From a checkpoint of a small mixture-of-experts model trained on Wikipedia.
Size: 19 layers, width 320, 55.6M parameters.
Experts: 32 experts in each of 19 layers, 64 SwiGLU neurons an expert, 8 picks a token, a softmax router.
Training: a variant of SOAP for the experts, 357M tokens, 5448 steps.
Below are experts of layer 12 (counted from 0) of a mixture-of-experts language model. Rows are named router (the router's row for the expert), gate (a neuron's input weights, with its number), up (a neuron's input weights, with its number), down (a neuron's output weights, with its number) and show model dimensions 0-63. Each number is 128 + 32 x the weight over its row's rms, rounded and kept within 0 to 255. Numbers have three digits each.
Before each expert's rows: a language model's description of what the expert responds to. This comes from a sample of Wikipedia text that the model never trained on.

# expert 3
What it handles: Article the
router:113133102146099123134117097171210124121107155143175111110116089138106136143118084088100101126177100058157053162114140151113132135136149146117191101117134127202136107131085091097134121095121129
gate0:134174078139136108154180148122150133111168202086123105172164110137131092164158118102076097137092078175118144091114117100111136131174122116099076129145115143079137112100190160130160170116121113
up0:111115130190131121104121127134085130177081111154145176136109129134131135104132164129189169115150162097178155157159121127138115104107150098125196138130152124142088146154122104106106089137120158
down0:095171158165147192135131127146125166077146156118180142123121147159158138162124157115108105128152103163086098129157156142137133153115136106145090077169113163112108064112192158151111137146139179
gate1:186153119115155163163108189069154094186138162156097144165141172129130097162165085130105119151122178081124168051106122136171154086144119111180097122145121125129074169167126090156070164111129082
up1:108164086182185150121164099110111112116129158105094142106122129116142101134146078130149150151148177120163077102117054112147199143096099122141146112134185057140150101145044130136113124126168129
down1:186127141101089138120130159146079126130079128089120102152155091166147120115138162135084080077108222059087142141155109124144159157167151097141135153148143152148153165109143134202137130154153112
gate2:108153168116094164032115131087157074091079129136089166102087116089122097146151093126106089128104152121120079113120119160142182145085190143130153046144122152142040117160093135114085145173068113
up2:179105124119153059159156094141111135198143120140173063117125170135113097097115163140176103125181095120112196150181132097132079146217057153141081138140162111104149153125195155139169059102164166
down2:086177142171106137095133120098125118128143109107133135104102157078101095146117180137138160128089165141106118076138103110149100144125075103071112147138169134121125087150046156130118117142138151

# expert 7
What it handles: Modifiers and compound parts
router:107114160117120111182102138100125157156139154167106088121135150159118112131112109145108120103130140083087091065105158119141156117104119117068054102128089083173121079105096133122088108111142192
gate0:147132054167163090067134097130141151077130124182138154133187092165123096156101234158111136103126158096136108145136089095117096133160147168090114146078120161124118149139122102112089121116123172
up0:110118127145114137081090083033106106149140147105093149159081083154112090202160138175181073127118136081143114122162060143124132120095118168182096151091171128099122161120139142160092104125096107
down0:155107103133147127157150154115084087148150120131090101079081107108137124143096126133131133122095178175151091148133098141145125069148167109116098151165153131131119088165113129093139100155097129
gate1:199187116163115112169094081162169105123205135177122086125111130141053124121109107116116114119114102143031098135114092144106082143083120157103106151121138082134158143162077138089124157093165120
up1:168156147160105087152131086117121141083121150118137171096140182105117111164075103087106142097099126127069118179183115115119126106120161159142116157156101130117130202101063157137173164095116128
down1:107091120149159151130123135164118151128124124119115080125162172111135096182135134178115129186192114108108098159108062185114061193122161130121088135158122110131114121133062151098139177103105095
gate2:142137163142104161093109179147112139152124121098097085136161155183142174152153099117093143152147091129096192115174135190071122134175117115183140077186138131157132124141156157116068184094111087
up2:128144152150135144156169169152135163061105122095082139085121094206172147140145117135105131125088077138114121119139131102115111135115093129077122154150159055146124121116169143127060178093128135
down2:142132091132092129118120108115071138133150130117042121187102117153099134146114181110151106120148113135123129198165106179113153144161179132163172161087067098143123089121131098132130081129134145

# expert 14
What it handles: Determiners and possessives
router:114166136147101113088096190183153173087088066105128197139108109159082103161130116122164158108134110063199131124121106125101109127098101147105146140144109160133107085155103136136098169149185136
gate0:134123175141135127146135096119112152128131087130123051142115111109151094099115138128111154123152111090111084124107141076153093168124117154072106159119154066087087124161152129140196107156186135
up0:126112108125110240191140085103177164144146134158131140147099051223104191147072128121174074084139150131176212105187142118109155120093087164105138095089101163111119159083142173132082152122149111
down0:094152098125168111116132122100094125118160113170115116118128122108131176140159087115138140167133138125152092117132109176071194127138129124123142143132143138174152145125138148132163080178184148
gate1:111143129152121081084139140105167130063192106132162102116100119102126091174138118170110167101100191144121026133112185153017109129093107142055131106123169125199133120131152161105147138141174154
up1:102091164167163076119145138128192148099169108127158183115122107139151114153139134145074113093003135131081067119086109144086115114070090145095166113135162133126130062154119149124173176160110117
down1:132165155080152165129147119158085138103141170114191115139179152165106090158103127112094114177120077106128094155156137112125148111105115140129096102097160148167162144128176142077183112126203175
gate2:113149164119168161126140105101083174130057150101094117168177072117115227156154127148138151116147099082124161129173154165107119216151174127164140094141126110131113127178138054157069136120116146
up2:173135156156110096106156163104145130184065181080119137084175092131100093147103113130175131121131136131122086156156153152118124147094141148113160149126135132122138124186140115138139123142165179
down2:148118115071103139119116123128132187111141148129110174148086155176126101048089141156091109093184108089103099123162132152111147166103101166148106160091098145113102107111127149098135092098192099

# expert 25
What it handles: Non-Latin bytes, single letters
router:168102154163119071159162101106076165095156170119068165151168119105180081124110145128159089142134162152161165140142125143113149085180169116168133109134114143106177145078102167098075075129150164
gate0:085126087066115077062095160158162126135117090095142144102144152171120115118128137178124060128133080192093160189070096107124112076124105172107119131055092138101146105151173144146154110064107149
up0:136131112113103131113122105149116109148117107111097167110104148155148127124146088192119179153106136161079145172081146134101102123114129136094141128123103103067163111102081122097116117108103176
down0:141147122162056113105078169171109128116135130132111157113091158077123133136135118155158160079146164151124121103158150119109057128128114150214071073175105125117110154080111180081113129142106127
gate1:159106126108136171212144136122094130182077109145113089066157109115140121050084166123094174114126110105101129102131131081114116125068167118121111114113159103065109092083116149176130083131128122
up1:172149108117143138093122127101139165144131135093078119174119132175124111119185127110134106100141114121071147132116174154197138107127090143163128165101124116142077204134096088129034143114122084
down1:145113174128139182092111080092052137105130118101164060152108070113167153108120117129139161085149191120142141121166097181097160102141140096149166171121125086079162199096172143110135129100130087
gate2:145189094102148111160051201154098093120136111105126185103217172148157077093097152150116067204121182061110114195131156138174076120128087162109045138124135170129165122129088143104077171171140163
up2:090108106124117147066187175150132144106118172140123126122165087122181132197174154118133125101043052160124132134114134185168136117098157155099132114085118156114149094099188067111101136146183127
down2:110092116082109108140104142123154124075164156114133135116098094138124139158148186100073120123145116171100097094120041087137038146064133127110182073165153177147115091074146093135114131176089096

# expert 5
What it handles: List separators and connectives
router:151118137122085130106126059150193076113111177168149144091159173142091184111071067130095115109204144075033080136128159161133182134165138133073165125127120127185132129143116084170141164155116072
gate0:126099142128107122154123140084179137134108153098132157148144216113109149150129119099140103164110094195078119213145114152086151169099129123115093133109151155085208189118146059197119155150111122
up0:126192144103131101071092115136108134162149093118121139082105186148132085111160105078140122123126189101079169089123032160146153100122127173111147187081080075122064076128124185150135067153121108
down0:119102130168106145098165088162156128129079127119108085102121133110181142136124100147051089135191155075093103164117102118192111091155138146134156145138102108141162126079106196092128115049218052
gate1:168142166131112166138170155067144083200151186116126077158085134131086207169132059094188111154105170156139112100138127058120184066083171080103117114108179158103150084100160147166144133194125110
up1:167088094131144177178145156103104158172174104154221141147121115094134131185109151095142131127127157125127087105118194159164068065116152154099161126120147147104133103174136110135127138095112170
down1:084132129117168095168165154176128099166148157149109189103090105190132137101080137200159186190062121155122144099142128102111124131091160100191122160126103118142163131143075123106103104144149128
gate2:152180100121119133049128119156113117097113140145105173114127179207134132125133114140148161124143136078123110109144125161124128148076142096183127142097069124119085127126155179104121085160111136
up2:181204179134116133062101073063137119097116079127111103168145164138157109148087161185100167149089152126099108127129132097110164136118213115169099098132128107166131149126152128105106124111124155
down2:093141121169142138098137181131123110118129092140062126139124095164076114205069132108126157082202161122147120118187072175118137133104095135149118097125147194118103145128079140140127115155145086

# expert 30
What it handles: Date prepositions, days
router:107076134153125122055168112105134113185164216140127129100120144092110140143132090114072098138129150140127161131081121124095079101113171141185178098165122105156098134078117125151106159079108138
gate0:109144102144116113116116114123081106154081136200126126081102072140150151092166137140089146100163117104130125100116110138161138112115120113150106125103064078155116099173103151108094116147123100
up0:092105132138156090118112148133142054083126129101135158123114152142137123169122139093139155131157132149134112123100105116148195144105174092115163086192108065084069079120105082143088106128087144
down0:123169066158121090090136090098043137107153191178080134169111074150148131077138102107083089128170139134148100089137117147094149145164100062169098131066077137135202179167174148111085161130114140
gate1:117096113108138144099196108074142083100123115122137129123110142126157084076140146112113219099132086124101075109068145079123129090136108118149184140187099110149133115149109166162079161124110147
up1:116177113099124153079170156089130149069162103109159147071137117134143072061087144073077197115108104156109103155095132114110089064141146172136176110164166106134100118135106150159147158113080124
down1:129084166144078121130155140148135086105063121113088182167121144093140128094142091106123115089100165168158190170128150134081143106124092137089119098137182141084130083094136133129154141166139146
gate2:139124131207137135099160129088125089125138168155071115126140109130017173057148095114138143139114087121151193130101084113113086137122123126155144148098127133144128134120148121109138086131010122
up2:111127124091155128091120107171126151103116104150199154182157152132137109090154116172153148100108152093085035104086180148153160067148146157117127096135125175129191125109143105167141109142162144
down2:103123131136174105109206189152055123168137116120159137111145156113110153049188129132182158139136105147103064111136120170116112153152128111137145171192102114105136107099115147140127123114106112

# expert 1
What it handles: Function words, quote openers
router:168141144134168104148069147159139151123129106154151130102149143179119070125112088119103143079115081097060020124108131181118117107156127180115138139088141105121109134162066159137154193081159092
gate0:144064111096091112136172149147135113137138128182122152126157139132143114137141148059080106107157074187127083150121125074189159127131093134102121139138127155149164130130143155134180157137125136
up0:165167101091106192063094162167121074128182118121162165105109135158138136052129110129147143123137125113104062140152070167161100131139116153090139131071139171117120109171132150141102165083136141
down0:123123116128159067189175108078142096161134097112135136110111113100105134171111093120089137139112137166173086216144108163109118103115115135153110143136189123165166143130078166151121139178223183
gate1:119128159193093086166137151114133114091123127157147108096137113174157123120222071093144095168136138147147082196118077067147087135145135142146111115107184150133121108122142137081116163091169169
up1:148138161199148122157109159112116134120099139148124102114144129176113112132196106114165073130159128135123075181130104065111103138113141134151085163138157161158140113063131156117149138112182138
down1:093170128074078108164138187119124105129190091130161110150102136146108184141107150114143162115190093121123088160100136121146126185145143159172109137118159126137125171094125114121141064151095124
gate2:139101079083123168127157134096174172096126171086128125187168146149093173137118135113185138111108148158138176125188129136079174144176070177148169189144140132109115141069120133116083165170143088
up2:107130151161115094137101094170091099145144098161132169055086105104175074142113137113099129160171114094077078164067124134204144137097172093138090042134107120111165132165129132148176098099090182
down2:115152133076086142130224157112116135101150151101194138147173130137137135059173149082119190139117100139126161104099122146134143125186081095115172132149086145140146126174085112169105124126118127

# expert 16
What it handles: Clause-linking conjunctions
router:101107163133148179144145166121097188100104130124114112144118145116154148150100092075093129083126061109138144154126142092132137134080119122179139142116133107177172114061105100061087169119161153
gate0:131090096160152190094080118116139106151089137119107133174155087124113138166089160084074185111138100141185165099101147161109115147110166151077125103164095185083122145108107159155152164141137114
up0:126127111052068087149189121143067144073122095080152129069110172104091117133122068153145116190126118115092138127070114102119159139163130160099151130069142069169165125154168113087133110102129097
down0:140132129091098134240049133107174113095132100128209126147125188101152098124191159077136134138142119121098103152120153131150133141131127141137110163108165133136084165044103078175170027091122102
gate1:152086098206169146148127128098157144094069137122137125170141080132162091135125169134093116118102157133144082161155124119068091138143108151130179125143102105113148113138120136110138133128129097
up1:156098149152171106185074155123104108092136155150117091118130139121138129144030088152162173151125083120103198083133140155106170150150128097170144169120120137093173111125119197119104115107098146
down1:062186101112123080067134123178102074134175118157155091098088111148102138113104137111118105135078159138120164139169063130161103074155173075126086189144136156076114140144114183175153191129116153
gate2:165083133112129156093136151110074190066105158138096160147061127119108145155159169095133113163129139084113104123119153091080131161111161106090165138118130165142099144115191091106144143116152131
up2:175107129109136158092100163130106178101096122165070147164076139130080101122175139086150170161105102098073130141121173114057130162102189096080147141126145178139070146141157110109115138124161134
down2:111145110205123116138091153085140200153101108121154055145096090136116096141121154148057190110147117124125086114146116164114083115161110123130081144153128109137107145114102176085149150107080122

# expert 17
What it handles: Biographical narrative words
router:138105142093128116047067120119144102164131121146163159131125109123104168089063108155099117164173088143091162112147163117102113126135126057031145088083128109113104195064071172094163149095142127
gate0:059155063069124119127048136135142159127113069131174132130100125126138078137074138070119150144094115151146091093172133179085134146107108089169111115188094160136116146182082202127118160113157130
up0:198080147174127086132197160148126145138095124116102131142162116150105158152190130212115128057138110132141148147126108082192108120123179153072121121108138125157123128116158097123174092101109076
down0:134145110174118155151098101154108146117135109135098127147145166115105142112115154163115134110131168122188146102099139155112164124134135138125198119174126121120104106091080134096085076147147080
gate1:161102139116137108190105155224067104094122099168165127129086097110125056147125121148092135134161149145135163120131163065089114169091078141141106150078188063137098144108167152078155174162133066
up1:158085134136105111213125116187091087074126103158194135136118087110098051132136111147070123155135127131102146140143140041118151149115036097201134141089210063100123127073126109053185173146111112
down1:131178139165144139086159086148163081114076078152079145129156137144119093115160084094151151110154115111089145119094121165079146115085096154142158131113131105094093095131119169127106136101154135
gate2:114133199141168117095172132149147118127099149173124136149078153130153157119122147132156125135136076178094087123140156174104101121124115154116165138109125121117166080028105112127080127116167162
up2:096149183118152109103155130121136112132132136148082184121101188105176145137138158126160130160171073134099089143134175166122074147159143124107168119083109114119216113035150090128073119126155147
down2:100184155093100103118083114127129164134146083105113146159120131082117191126081125087111094120145131093183119058175093122132120135160101103178155063165162146078138126097117136159128116121112107

# expert 0
What it handles: Name-start fragments
router:100106133125141105175104163075076163151081146153132134163118065147053108111090126124140110112078189184149157088116132104128084111143150084134099100133138136157140111168175119120150093111120122
gate0:148164136145126161098097120144190191098168104139108107086193133122196145090122157130178112128174141105140181122145117126158163091145106125118131103100093118118135157173137094086167156059156192
up0:106108161068135149117214204126096160104130074106099143123107184106064115184137162088103124135102102136107078152146169089127103071134147172133104192083132080146124178120107122118059153165164076
down0:127113157113120202129120139116152070098141079125127151112170102177140171134104162117099106136160144101171162093139112076132138160185165195116136145147106172130112171160108138117124173120103127
gate1:066147131118150114130199114123139088078133150112128125165147162048080194145184162114130202148140090117140092108166166082078157189131161169186161119161065114149142133214179121121108106139147084
up1:172086131180139079126130194135075219121142113186148115109086070181158092092080148128117129161110126100171140172135159171164142177086134146105086144083186137065123115056099088115090067142115163
down1:141101124114134157113114133126204127103132173101080124149099125127149113144136169202150081092085164137132158144170092099052114121083135154183160122129095126154132139179088122140102127178135094
gate2:137172107167081158122149133114099092122063107114071170103108110092185167150169153108079144163166150167152104167060131156196123155099089119092199084096125111116132058127130180122090085112133128
up2:107100147093149157190099124163161201145186159173082113130158133167135163129111100154149106116076132166135153153109150130114160120122166104147158140165078100121131167142134062098115166154180080
down2:127104138125094183159126098162101156133191141168189111126106132132165143142130114125130137127110144091074137112179151105059100101141125130069105182120122095084107119148086151129136096136151154

# expert 13
What it handles: Table cell separators
router:071064132117122132145088088110100147078100113092155149065121101104128148121128113171065155135131138122146156125135099122099111164181149093141103160194150094135097122104143059083144133133073139
gate0:092132137150167146105166109076111091082135168151145140220109159123107168130100124155116166110150136190058078162128120146114081104154158061155142131051157144074145159109168114134136196123126074
up0:085139130098126185076147075119082091114139140159170168226127152136111190139114111123128197145127118155092075162105144151120083099113156109110157131064145160093138174104165106148116143141113097
down0:117156123173110177169206091145146100071171152134155101153068097158154139187086120106090137116145100151114099178168126187123174138169172178191109199049155097118095121130120170120189143165103145
gate1:155138159147050138122094141152099077144074151116115126125109166163135132196183151215117121130123107159155121113115141167111103131147088127089077087124137149118115093084127152105108163119092094
up1:110132063133107156114135178148085151079130133141113118124176106110131100100170097096154109157095128146150097189083140094146083125112145123134088140147133152163131186120124119108128104105101060
down1:082055094097137151153111156122121130117157131098137147128121183100115134099127137151083111148108096153152110128148113103093183150116142118135070118154080154139134101163082108197111068092130125
gate2:136096074158086100141183157140167139074152127100188104123127140110105169136174136100122135086162124162105097067155111158154089041154104137182146156116188133046143130131146126075116141139156159
up2:138125150133209181136105096112123110172099129143070136146127155180138173121080176136143120186098142132157144170109158141108178134082152097061102128083124112193083134046082094112149120167090092
down2:141145157161125127117138084077102185121089129144135187109133154120145104129157128092068142104108150106096144145148145161081139156100122158111133185092128104179219127190159156132115120135122154

# expert 26
What it handles: Infobox colons and values
router:182105114075126167062136114095103183110125138098124123101101148173124121122144085079125092145173105053129178182120139148033161125132133130060123159108108177111157135142155128162112132121102169
gate0:097156120117146144167107113094118156093107116103131151100117159174105195132124156112141147091076127134122141168067127085117144156128043133104096106126095128130175161162167133137106121165159078
up0:073177098143119096132113108106125135168114137156152191174118128135063109103084129152147089099134160139113120140071061078177155104107124164151145108095183131144098114115180083125129105239157073
down0:110190125137125200166104136120150103100124115101113106175113106140089129135085097193106117097124149164077168037163113143167116126132141126167137123183075058154140135091074109110139105137123141
gate1:176200135084139123205078203171104170151116125167189089114146165092131096081182154149144152071125168148100177176174141139178088125108143150061073143107086059122108101189144108207080180160091149
up1:098044165124104125067186111117118155174125156127152131086183116123189109159153081114095075086119129144121106109131153118110090089108134190073135104150087109125138139173100150110133105102097070
down1:175173132122155110111147112135175176104126093121161110130126101141156148142126130066116120046137142097118084097107156122106111152182118126124128141146156155206138104147165156154150110099138128
gate2:138135161190133135138120130124095187080156105107095130194070133165110113177107132132237096122091153151113174088123178118117109074129094133106148113110123075112161125151080134088094172086150163
up2:130118175164162131104094136130125154110116116120132105205053121157183095169095132116207052138110127135116178103163157130144100085138118100117201133092132076097151132191113129108081131103144158
down2:139104113138123078176111144103085187161177116106102120199080139107170143132166148085150097139162156122106124097091132183111047144142112155097159130167150142161165123162139078118148110105103155

# expert 20
What it handles: Foreign name word pieces
router:143133113088111144125110078183133136130118107172157055181143133158145100122135209104150180115067149159166149082136105154158117109128108097120119146143083119120070134104179198098153132120152114
gate0:138143187121103135146170124138154068157150162115057115138101125159088093158088100119141139085191138142121097055159092115100061129129146087153146080182088175093127137168082120152170183082148115
up0:155115166095125104160210111123097070171125154133111096109102168199125126135092120198138129127192107191140106050144123128108115149191157080138141096192103151088146087153102136127148187108153118
down0:138083141136093114215151106109130118187110123132104147061131146115084078101091123193169107096164106131129161108155069117134079153145142138118116090153137110055077074116112091102190127144120114
gate1:187137140181135143151134133131186051138128178087093142105138130118088116168197131188127131164091188131124133123115145148137146114174152117155097155165064054086162103139078102104158159097160083
up1:138045151108168166097167110179131181135174158153121111159131105152151122184065102071126143150133135142091046127127135135103107113141069162141122138107118113105130141109137099174140129171071121
down1:107082154115081126146159157148177174158156071105138093145083146095194189197138156148133111135120161083125171145130134156141106174115048141201186148142123109151126115129134128137125048193145181
gate2:201147140177108123119118064199145120163139111178131113123114111145117151089085158162095091102148129075128167167176132160125164165133132143148157126135089103186155184199092142134116148188137135
up2:107092112097141077052137137169100150111161053147106149154142097105125093149144137134164130121163142199124129104099133104122129088091099195100111090175119137128106105110140160144146135141129100
down2:151104140117121098172166153172123119121083154173166130113122156085127150157134111078158105160094136119172076110110150157090087111129141089123129168101094094163153111134123114055146137124131104

# expert 24
What it handles: Opening brackets, quotes
router:068071148179117112125185078099139148166126069109092179111134185112146141169121093113078139118136122144112109127184171082162198056133123162168155137149151109104141138098150143134140134124169077
gate0:118111110157073153150111128119106149101134110171177112120204130131172155140102150112163075151078163163135177094124121111120126124109162048162094162116104152109146108142091098113113149095149112
up0:118163139123096152120121072106092103151157147087117102142135130112138109163115136167136145135201127110094135133133091109143147125133100109147162157120111084096148116154180190190116113156115094
down0:109073143114136150181151143119128112172105079184142131107111105120168154115130087193112112066145156059118113042095128131103175114162170147093117182081101180116046152147131080132093127163128117
gate1:122134111129165092127156122133179160115128125128172101161122155132117093121149088155153105131108158135120170142092141102127102143103093181077105118116117085162096145123118143147146166144137123
up1:182103125108110143106150115141091130111155133122094127073144139140132150119139180122115145123135090152125079118202142116131125100145142120209179139095158157107154051090143112133104109135119088
down1:164169120117103118108119102149161138166163080137128152148091088124111168162090105112078129170162103139137042126169099117086118137173132079133165144114110088133125138208103139128148122168139159
gate2:095148066125103111166117140141070116135153188153117110125120074125111129133131130101142087134143144153090124129168145138099133125170084115172106118169127163109083127162145130118143138174186155
up2:121083214088159140086117141137153127114047084116110167102100126139138137113167147097085143137136084136166100109073131114124119089137145163139159102057119141153139109101062123168187125122119141
down2:108128104138124189117074127172115132137116096118132089088170162149154153099132181098153162168116171139132144125091067125113112147141179166115158125095088096124141102228199100142111127181084125

# expert 15
What it handles: Personal name pieces
router:128137119084096120133127103124144142116134059123123147152136139149102156080120186142161166113100137195170164106163104148180145169101101110127125146129094178131097099126185148062125091152146101
gate0:123117155119151109126126062154199142062128094114115145136121094144092086082151132132089106108117115191065135118079138076134098158111167115091105111162142154095114164115067144094186092142097060
up0:111150113108077129131156171081184141160124108173100141154049130130109075118092119142095073123076186203150122071150137059180134147114174143132158096108119061137132111150137172139085169066075083
down0:121073152150169160088083076120175120146163141134135073119170107153104106130143144099141142066113128132116090134091155193167184117125114088149117117142151105128089129145153143112151134143142116
gate1:159140131144108141171119203125059123135105123128154077106119082105102146125169186125110058184095155157092123154146129145163035128082161117114125157127109156153221159135117124125110128154144118
up1:099131128129140057069108143157114140107110114176127097134164133202133117123125088173144167034149102148064122125125118124155206088155120094148093094120093116174101176117152175150151133196104037
down1:146097114120099073099144118174110118097144110111157138145171103073130091116169105158138166145124131161084095123106190123137074117116130068124069090114150097099129148124085132195133116152122124
gate2:157127064135080157121136055137054155082090043125118096096121085110189075090142154174124129163152142122105092173113153119099054173060116106115137082146133088153060110121154178140068164149127112
up2:120154148083106157135116124127114103125158086111179161134106129087164121052133113134196121128142124107108098120081144123127120121203103086159102073097198120136152119125132113144137130142120105
down2:139108123161139169106131078130112117193172195146096192184150081113110113190104077105092099141133161106148140050123132147135145122133176131139184157117056111113131103153122133151146088131094162

# expert 2
What it handles: Sports and institution names
router:078133157155117179135089130149116102161090176091100157165142034147135154114184144145141101113178146142173124122121129110168145099180078133156090113127074141129087104131100085030108086136179101
gate0:146092168154160152121062117179062138101130156158109130098170118108117017139086128092185078151157106122105137128097127173113140169152090137124141011173134135099108149107182118207120106196049098
up0:116111191155097121104139183077097113097122204092094126117124148108162078039092155155128143130173102135147110099142095133172094121112143101182113054147097109148167074107151102110132145161107146
down0:125152116081180120169123117082141146083182133098147120090155115124096119184088125082137116094152074136102092167141088099169172128122141150134130105164105157084118045165152119103124095185140107
gate1:154143137073104127126147139081102135220167121119108160131082174124092157121122129152123143177128146122080145106123151083156069070178148141094089186119078108123119088155149100127110098066134124
up1:157157144180140156056136071111126112113128177116161135115117168197138095181148085101085149143098130123184214119152186146122128137104145150164139101112140160148124155052163089135111175121167138
down1:183123129118130107167114115145163119084111165147120138088175199158086174062153153109111103150125143160143116154094177157102081152124120109174109128113103148126127134209095124123155161094120120
gate2:168135135134183101096120102132160154096128083163092120152154093142129117150140103163103063149142149099130117184103154167124095094141159148081161129177156140151106143164085184077122111123145076
up2:126059135053149130168130113098138118122116102132105128216096142117181136115160109109148122155170102122121130143110116113107119072105174095068137159093145116159108045127116153102103143067110132
down2:191099104092121121146058064102087100137094136154123114131134112118142143106170135086153103093094125104158183120061153125086057108142103155092137091158095104083087136150139132118169138172132179

# expert 29
What it handles: For in titles
router:110063118107078119091167161087139157146141164092188148070159151132128111160103072113166150169124146130149162112158104040136096127154143093111123159141117102127133125136185112091135153118154095
gate0:119121149114140126184080121167147174144084115133119081095121103107136112160111124101099101153199046106086149123145070140157108220138099092123154117135127143247129113133109162136165107117189123
up0:125132113126129129077161122106104065116151159157147173144136143139119113093163125160113111087065187091134063158127140165080191035150122145134109165115131107039184128101137096125096128121076141
down0:120160194085129119126150142133066191162100099097170158169169119154115176118096089130140155143089091112168130169120141087095108134123111136146113103078082062142113166149070115182147120076133104
gate1:073157137135181117099128092107143136144155143119170135105123110129099063192101159082145101089158115194128126073164133083140138194091111183118123089102120166172100122111179138096103133156161163
up1:066137104116178124103107119090179155117124155149179102105125128132079075203097134108170143055127139186117132104146132084122194210119122182082110087099121153141082117142163148110113176155148135
down1:118178145140153093175158124131143146136151102156105135146123192121096112111172074145072133122099141101187173128170124100077161130119172097178142084139144119142092112108143143156150159111173111
gate2:139131128139114098129129136086091069129153146130119165123105100103122158091128075117118173119117085123153130111159174162110143101186111195167168131126158146099093147113114142088162117099089096
up2:162109119161117069104128133132092157135191080158151123107123091074129158134158047111160129120080105114182045061093120149137158124160143128176143108128120148134125132096130174076090166095120126
down2:097106152179130137208132118153105134151138070094111122068124144102065093105113081103172091116110148083153153146089101133129119104133111104120099153167143176109118083119120106139117111126075150

# expert 28
What it handles: Sports and chart tables
router:139114172180170100114113174114173147163081124144070172107091148103135198169186125188104106159066070128100106168109138143121112123128076128105124113151120188096085120182141139090144091151099146
gate0:075144103122156082148098102113153182110098111209073135103180131126082147153140103192143147199125076103139127179086155157130086087079099183146127160199163154120133136171120100095141112100117116
up0:160061132129065171126154132151093145169116075054139146189111147176146162100114103103107111065115191120121086116158094100109167119160144116131069080054116099132160114054129143174125196141139153
down0:156122142136123096139084157127149123102167136150178168137015138129107107069114138123120128131109089111096095128158221112094103116114101114079131152154140182159177168138107122123144134098191139
gate1:095128098183185126135159199143091117159086133122122174098187210126181143157124145088110127125149125079105144089125192124104116140092118091121111118155134095121053073166152115153141134155124123
up1:146112202110139179106108069087129123139107114078106130136119065169058115106145116208146158075151102076098135153159117139168108119117087210129131128099149113127151192176166165125132105097171118
down1:109143168177064125141154122138073122184168131157107152123134114207131136109160135179131183159130139145136124169115132178115107117180092122122176043105150096149138152150089127176153137076108121
gate2:160137151117148107165113103144159135165137167162096151158142167134060083124103164115130115131091093129077112137147163174087095143141149120067141109194077105099138138131178128155125114144145089
up2:138115144064126117148173070149115155146148157156113136157134138096085086103121168168139113150092121163143089128148151153145041066154123106136145131117083097125160110086132154121131198147078089
down2:152090122111146094210102070117102144153185172139184108137162097133117138150042151104115100100144120103116078146178115132071216128125114170181125116108133163089161092104177164135149120128163129

# expert 18
What it handles: Capital-letter codes
router:165144156096101134159141082112104143104100090149083102169112066131136093130179146147184135131077099163156121111167149172173124140077084114152102145164110138115154111141202118147153074150140071
gate0:161072103157171163143122129133135150103191193140140157103136149081121170177140153175173059134157116209109128137127133120148138129168107158095116113131141137150113113156111076198142154166110126
up0:150079128041114160102154149086151131210131109131080135106144138110145100128088125139139145107116105070151088060123079179080126117127118101069052152085156180060110144170094102123131110126121126
down0:120063092095139119103134076114049104125156118104083144116159101103141127165118115133114121136088111125133108142145122069098117108121166105093128131134137177078088101152194172158136125117146091
gate1:163094165171147127136153159151130079122084116090142091130119081077102122217135177087087171139136171164102172177091084156136138129089148162169143135170163106143102099127101121103133163113113085
up1:092157122109159167138148112104132094161134163128143158097121130176150111135109143088113106133078109178166085121152164101164086131162109113109083145071096141110080187137113121119110086138150121
down1:175105168114110158104139149185161081121085080090076118099106141172091175127163081128141080130129112126175098079161130092103170158133170126054140090121121114147078148156121050129096159076158107
gate2:108178124124141180070108184138136090159094142119110113130117144123084169161077082095168097167139159119094174139110173126122099138132095132164192149172102158134093126160122188100144120096143113
up2:121113117098076111071079109221146176126136114134083115154143122149154154065104137153120187095144188144139128120125169159139106122108126159159066153192116165175167142080106166101165180126128108
down2:175118145148114130163147113084113128171159104127127145101155165107078139202126100137116171125111120111179105122102169149196077099110080098099152110129168089140060101149139134111132176127077116